Experts of a small language model: 6.02M parameters, a softmax router.
Below are experts of layer 2 (counted from 0) of a mixture-of-experts language model. Rows are named router (the router's row for the expert), gate (a neuron's input weights, with its number), up (a neuron's input weights, with its number) and show model dimensions 0-63. Each number is 128 + 24 x the weight over its row's rms, rounded and kept within 0 to 255. Numbers have three digits each.
After each expert's rows: "mostly gets" lists some tokens that are sent to it at least half of the time. This comes from a sample of Wikipedia text that the model never trained on.

# expert 8
router:091153104106090100158108110169138118096142133099126163132155113165094129060164105132129165102133103153135113102130127110092140155102113099087098147157176099098116161149120130127126163114142135
gate7:130146092112149151134148116117124140138111129098105142117080131119139180132118149124155124109127136123160160199108157097163081102099164137118128122127117106165124132160109149134167138117180123
up7:119103115126138110132147088119139086139143092108151118157120102133116151153121114125174108107099130175148106097102150134162132110135077120169145132108142109105168094124132128127109131123104143
gate8:159125084096096160165152113116168070142143115125121111134113159149104139073151148141136131090130144119134137170078139147140112161148105123114146143102103111124108170127134111135129159115140105
up8:120153154113128156161164139123129113091112168161173128158096123103095127113135156155140144130148071128123145106054127151172145130151099111114159139117127108096147102139141108114128117104131131
gate9:108149133158113136137146103137154080132129144137150153093129116112091139064092089128174084157128135146133100152081104156127163134123178116094101126134117119164143159119127120141108108087129119
up9:083106115161102125139160099129135126107123136143148102160148141129104120088139169118081136166136135093119117154134096111137120142127109139117107172113099170145109137116135164099138163103141145
mostly gets: " t", "n", " n", "pl", " cont", "l"

# expert 20
router:146115088152159117140134132113145173139146124163109121131128120128119118151144110124169087129133142133109137132110144119160120115131180166113107150125120092127147143130096126145155089129153169
gate1:109117160108140146129129107108089098144108117160137106120153175158110107131116104096139130126137132107157097124100146117133168160142117116147141145099103173113142116156118122158118158134099094
up1:138118130141138167110080155145145138131124171177099147142094126113107124128122124134116137116083133139112107123162090146071123125101162166094139118148126135118127124130085078135113160151134135
gate2:102118128123141179149170139111134110140131179113170157122121126139109136115144124125137097162136122148131135071105200150164143189114128131123095130145123133160114076156119109128102127144118139
up2:144122112109151167146153092112140175104111149139118150136118128157151087132115130154147111128134148136153091141148143110146144133087124148100142100112117107148077088143153105130143140159130104
gate3:135127141105125123112121087110132109141141214148103095102117119105094143097128141125110121140106117148146138115168171150080138120124113164132155121107170105106164130094129183135128129125095116
up3:153106131158130151143161158112116097137162144155114168101133145088170165118139147107125121107090158140141122121144118159129137173133065166179135147125107109139139138146127139136162073145118150
mostly gets: "h", " Al", "ol", "in", "an", " Is"

# expert 28
router:129142144110145165123103123141144133113117139111131142136107067110099134114108141134138169162125153149116108142158189156090103149109130164152122174081157110106098121120106182121155137170122115
gate24:135143128109162081130132088132123098151134189106165145148134126111142127145119113101128139136147111143095121104132144162118130168126127129160127153094089148143141107128110157166152140158163107
up24:111144153130129115209144128148128139154149132110082159084135139137108154091163188109119146137133167091108138138123141105109096140137085125118137118159152118120143113147157112115073145108158167
gate25:122115133125166096158175107130110116087185116119108119116121113160125076123108131096101121080101138139140137142130107155136172115104137138146122150125096129099120138115137143133140108114114077
up25:150155111102144178141142112096162101126124094139156110098136118147161083130117115141099125115156101151079135145127116141130116162090154132130121121168140144141123119090140101166157101071111155
gate26:112139144072142122128123105125127134114093116121160149129127109119107169131102100116121090146153155134113136108115149172137137069106167141092156147150119119107124124101119097141125134138160126
up26:146100097123133115118111151085143092107152122115136112181130140114083104133126119108150107110141133159105086177181116114123135122122154125136127132102148142099134148120084148178151120115148124
mostly gets: " can", "oin", " would", " end", " Sp", " follow"

# expert 9
router:105130091101163121153144100085085129106131166168105086117112154107136087120085114124077114142147115100144127096199114117130156125113159142106137102138100171139159131123100126110088111121098110
gate0:108147131126155118090129126153121157158155106105122113096111109145152138139164070122129086132118085146126183137077132154151139126090132116119131125132138160134144113069113129151107135134101135
up0:099157146124168143149114133118133114158099170119132154148146118113126154112100098124152131115109170105124160163142134111133125115123128140105129128105171131116107135147118116123177140093165141
gate1:137090142055109150099150108087128118125102096115134100174102108139097159126151152130127158114136156129135099136138132121090099153120172146144156163145104164114116130116139172104095103119139115
up1:154155129193105151124146167140182118151097137113108145163147151114129145097131116114139154113120140111145135164114079150159112136142103120162075079122152110101152145094121135117139147143145153
gate2:146147116120127100122139122120133117151105130114137127105107146158119125159152149122118114136082101109104096132142093153145105138104125173132151164125091122078162082087096159169080103139104108
up2:128112152143112160110099122147122145059141128152133156140145140160149091116135157117124115126107104119114101099113132128120159134112158105120125131105107088164103124127150143123150149119143099
mostly gets: " part", "form", "ition", "ident", "overn", "ision"

# expert 15
router:130105122110152150146108117124163140179120128163116106114146156138094109151127184148105119111109156096163132089109093118088157136094128166154124097170106140122146084130095146184164153118131147
gate0:155142133143106156127149120138124115176155115146137121172084147101113116110144121119121153125076080116149102188117116134155145112132172164097173125125163108139089147128149146140145121150125134
up0:170148132129150140148148104107118144153140125098146187152122102151156127130121106121121075076138062131153145127156151135110153119137088147090165152088143133124107115124110141095115131126111153
gate1:121149167108087099111122139128095134142114104113154138138127139070149107125171107118107133102124140112090092149105182139117101162141125130167132167166141125118101116129138159139100110154140160
up1:130112138116129112161155076102118134094070134145147113148143115110127103122059120108116133173113124085106157108161118125131106098109138142059144087099119133133116109131143111124125133114140120
gate2:089088178076127148121103130138131096131095131104151125129150120128119144141162104107131153116123108095156121116140114132127178151158191103127140114146136153128109121160100100100118110170167145
up2:122085128134120127057144168126138159129127166168112084146152104101126164105172138151119158180118079104137117135148158116142119149122154166155143119149112119182143084116145146135139151117152149
mostly gets: "g", "r", "k", " k", "ub", "amp"

# expert 21
router:138136105118121148157130112115090101127149116148104113143135129152137131116121133124070083113147103093116125110115130211112186146109139139157138121124140138134140145105099152088142145149125152
gate7:135133135131133146141139142117157148154092134128132136115140171138084106177104094129165116153177128151090097129147163101132104152127122146125103100116122146121081186104110117131112148121154141
up7:111104106150148103128110131101123127135105104095132118143137102146159153086113107111108118118122135136127171161115170119118153162097157155143086150139155165111100162136142133152082109136126101
gate8:137112115096159132151140104154080114129133108080147167150097199173136121189154141108118159145126114079140138120105150132140121118131092124142125117130080114105112106124100164106100074120121134
up8:142143112154135156101143106114153115130159110078111150145133100072109156102150151165138128167114102129122172134159141124124108149130118139146104123165128152153106071129130170119143083167136137
gate9:111133131106141134154147139109067131132120127150148164122104133180133149145112091141103097116107089152099133130106112156171123133128145145139142131119091126110105174111181087140088099094096105
up9:073117119147120108155148115188130158102131124107128142109097134109119092102134167190125110174183143163097151129148122105120133133139120144138139104097157162156162127130113123135128111138113137
mostly gets: " l", " re", " r", " un", " cl", " res"

# expert 4
router:120135113165090107133099160113104130145140144136171098108130098087142186110137125132114139151129109141078135150122092112142142164147176155150167132085124122119125153151123136095090118127103134
gate10:190075108110139127136090133153148115170166080102079128145137104122118124122105128098106123155072146129139134109118103118158180136162123130151112110145113163127150112135134143101134129123143088
up10:146117127123134108123099124128155147131096137126092103173128116102101082162124138125123158103091106097118129139153120128121106142118128162153114118133186100089119139147131183136115173161131139
gate11:146164166145165144152094117182078103123091106088121115107140153138113130140120112142148109104123126131093117150108169162118159152043152121109105145153096122137161134104163158151113127140113120
up11:156117148128120114156147141123146127166120117097085188142138111168100069097126140132093115150153089152150151129102146121141117127133115140138123109145164128083161107156133117121104074096153124
gate12:124126181130156117131151138179152115133109100112170149156120147112144114120146134140123187148090112084091137126091122149108124151110127127150142077123098159089124079133206160099116130121132135
up12:119129103104133106110142110168143146110097068169159125178130093132150162122101125143116168152117151124120159145124091136134119138150130123128136107130106162139095110152163194134075096111144140
mostly gets: " (", "(", "9", "7", "′", "6"

# expert 18
router:144062170106166116116154120116144136117130146154154105092106121086137121120123125146110104120159126112112162159125104096090127095103092111096146140140161118120136125120103110109119135091117104
gate1:117122122113122126120108064103156099132124137137121147109153095142126161150099140135158088099108095104121108142097127150150151144129136117115113124099146100113122192132181119123117147119127094
up1:073114100084179122120088113141145147124129142149139109134158135125105142161094115120137149091146188131145129091106103111143123111096133131131108120168136087102093146142135097160171108123110118
gate2:159104115124087130134127118114161108173147080116099103113158090147168088124117110126127121124140143129130133180148126150125169103160149133123129098169095133098138127063152152164121177106122153
up2:120111172120128160097123163143122083131126147148172104178172139166123112163165120095123101138168103070110126150121114128146143117145124127153158093101112161096133116125139162113104176112112135
gate3:181094113134136116118134122170138120109153146120114112092145121099117131150128102122155143142151112134141132119167115138083109139106135137197127124157142177127131142107128152169106165114115092
up3:103133170170088114149125125121128109142128153071110128115172129156121105171180179135109095126117127110138133071107121098081153109102121099143158114147132122137129106119130099108119181115109132
mostly gets: "er", "ul", "ect", " o", "ran", "ec"

# expert 5
router:136116134115112106112142149137102108112125111125157086085120117149136117133108100131144117123126161129144153107118149184084143107097176098163141144164079130129113164150132131145148107118134140
gate1:112131143144132183106146138147134102151117139108121114120183140140103113151100135153092104101101179112130106177168103142146131150131134165120129118123128156119135147131135097121129098115166165
up1:121104168143150142128105111169112129149117127155147104121148126121126104160124147111114089155080129101117115113120128124138133166147141132149151156077150124131147119156107155166093108115089136
gate2:079164157097166130092120136119094093156143149168166098126112105123108113139141155084093085145118125140147167091142136143111159135113138118119143072163103149162169149123119130077138146118123112
up2:123140107150160130127136114134139156112110164136100144098117129155160112136128152155157141122142100134130113104156111128134142120134136141095081093137105121112078171109185136090138108106111113
gate3:167107143112090106111174073111093114139133130102146127124165110169143125164121132106153134137104133121135145118129084094157138093110084169151135151147097143115158129136128100108151114085155131
up3:164112117148091148146146095070141107138114128109115138119102142164083109151144145156151110107143129105125164126122148075095092111107156155116121104093126086137111126147157091140149171083097142
mostly gets: ",", " and", "if", "om", " other", "ild"

# expert 17
router:141125131133124080158088117129150131138142141112164102126107160135184103170087159119105154158110087124081132126133121121155116106101094114115116122145088118110120100098093131103127122142127094
gate28:146148161139136123125103078122100130156116130131144150110089141109097125137104133074090082105123125116099131123089138164138119166114171160158123155164111164134108139124132119152146137111127118
up28:164112147124142127183149117143137122160150094149099124118134125110152104108124137098138120167118090120094161146156154162115151142099100107104128148151113111151131103132112128140113127104079086
gate29:108136115103147166138126139120144146130178163110108129133159156156100116157161157097133121134125137113099150110111114134127158141090155122108105073147108166122145102155171144153134087118151124
up29:148128113113156093130136095178117154135139124140168113102091156131118098125113109135094140076126134117168102089114113156145119137144131080125127151150143103135100102148097130124111140113145111
gate30:125151137128105143135139113110132120129149132123171158140145141105135166135122101093093127145122101092115085135133137200141141103111106112107135144148121175113150129108153114098144123134126114
up30:139163100152113109174121122114111139115150122103164109154113165121137157142155091117103132132165109099148119141133142151147115098106085103110154117163074148097148132101149142138142116155131135
mostly gets: "==", "===", "=", "resent", " found", "ople"

# expert 25
router:144109101122145122156150123071106168092110166137138115147158165108168117132145156139128180158116156129153162146124114139173113130164118178130129126116108131117126082127167142124143097126156122
gate7:134143159160123129133143109146128117137118132143121132145142118105111142141131156128120142132134151116097172112146123126153107131123107140104105108145169094208123113181142117106085128108115142
up7:132146137137139124150127069131102134125145117134139108161153133100154103115156129106112169143125137139082103076128154188101154134098107149124117114117145142131140126106145148103120098074153123
gate8:114098173092172122162127110133130128160116109113157146170144143142116146159105101112149099123124104141108110126108111148135158139154133192122140107136126138114138146140132149084129090152140154
up8:139107149125169118120124127154149146130092147160111131136148131151087097103125124111056108109126122112139171138084100158128138123121155079171129173165135143099123145122078134149135114107126156
gate9:108158089098112120115139107165139120110134120146140106130114135140108169130092142112117154127097135094141126140151133153103128078139146206169163096139119161106150128185121151118137135103127112
up9:122115142157157123143092137122109099140086152162110120090122122161181137110101127140144119100129135175113098130145133127094125137151172084136133126109165121166142164166106100174126192108124123
mostly gets: " ne", " American", " |", "usic", "ican", " rec"

# expert 29
router:096131132133194125107154112138120087188114145101123139120131136129147100105113103127088173079126084117099114141119120129142166144095150101159133159123132114163144144133105141102092123148124163
gate9:139116185126100109133098125147091146095139141156137130107124116113109117153141110088124124131139098121118112117107121156091130111139157141131106150128142145126141147057154130121126091084128101
up9:100094162147111152101125159166104154138119110117121165169144148118103117142152155143180138118108132096124143147107102112147118082117114129128150099126172095134114196115149122125115153110128147
gate10:167144147135148142139135146131101129160176161118113140132108147099103124167112091128151103098104155113149113134161143135145154109122125114106128128137125123120122068148111198131090130111105152
up10:133121094155142090125112116136101105074071098174127141086132107113127133149113122127104142147158083095116113158137115117103138146116114135126134104156130125111096139124094094088116131119096138
gate11:155144150111122122155108106127138143103102173156111144110142111162117080137134112107116106167155103122097121115136098154124144135127161140122156112117122137130156164157112127145156103086138135
up11:134103133111057166131143169133152097161168169117102179077137091134139132094134122134138136151133117153117136130143129142141123138102133118143142136097151142166146166122149125100112106165126143
mostly gets: "1", "2", "3", "4", "9", "5"

# expert 26
router:144147158126073115166131161113154081153156122110099171100096119127056100079142156121143097123147135154108145117091086096147124109103103104122184151124128086128128160165123114112132153152115122
gate0:143149120110116158171157146128117138178186128105130093118140171147130129133157150093119127172115133151159117089169139172133109139091099127144178138121102164103104108120132134127099130132123095
up0:079101153145133110150142146113045114141129160116155167086190133119148118109170144130108085140112140127172144104132123182117132143125112100110139124157107142128153127141106115138108147094126133
gate1:166097092105144111159065153118169155110089153104111128128136130107112156102115146139173169093092143134130099132151117139128141148161118176166124129114138103130126105142197127149112159125124111
up1:136107142103152106153108147095159139144133135111111162158106115113121145080088135163129099166107130155187160127164151114152127131178154118094147117158141138150150130168132148127094148094097088
gate2:127142146093149128129130099151094148136172130125102116077117113115137111140136115136097122121095154154153073109135152157077128099118157106084105141131136166125144144153132106136125103121139117
up2:128142105121099148110128115097101146104154104123129134129116115078084092135148104135107126120082151133153091144109169150108123093095147129131100132123113153094172140076138116138131129086179140
mostly gets: ".", "°", ").", "″", "'", "+"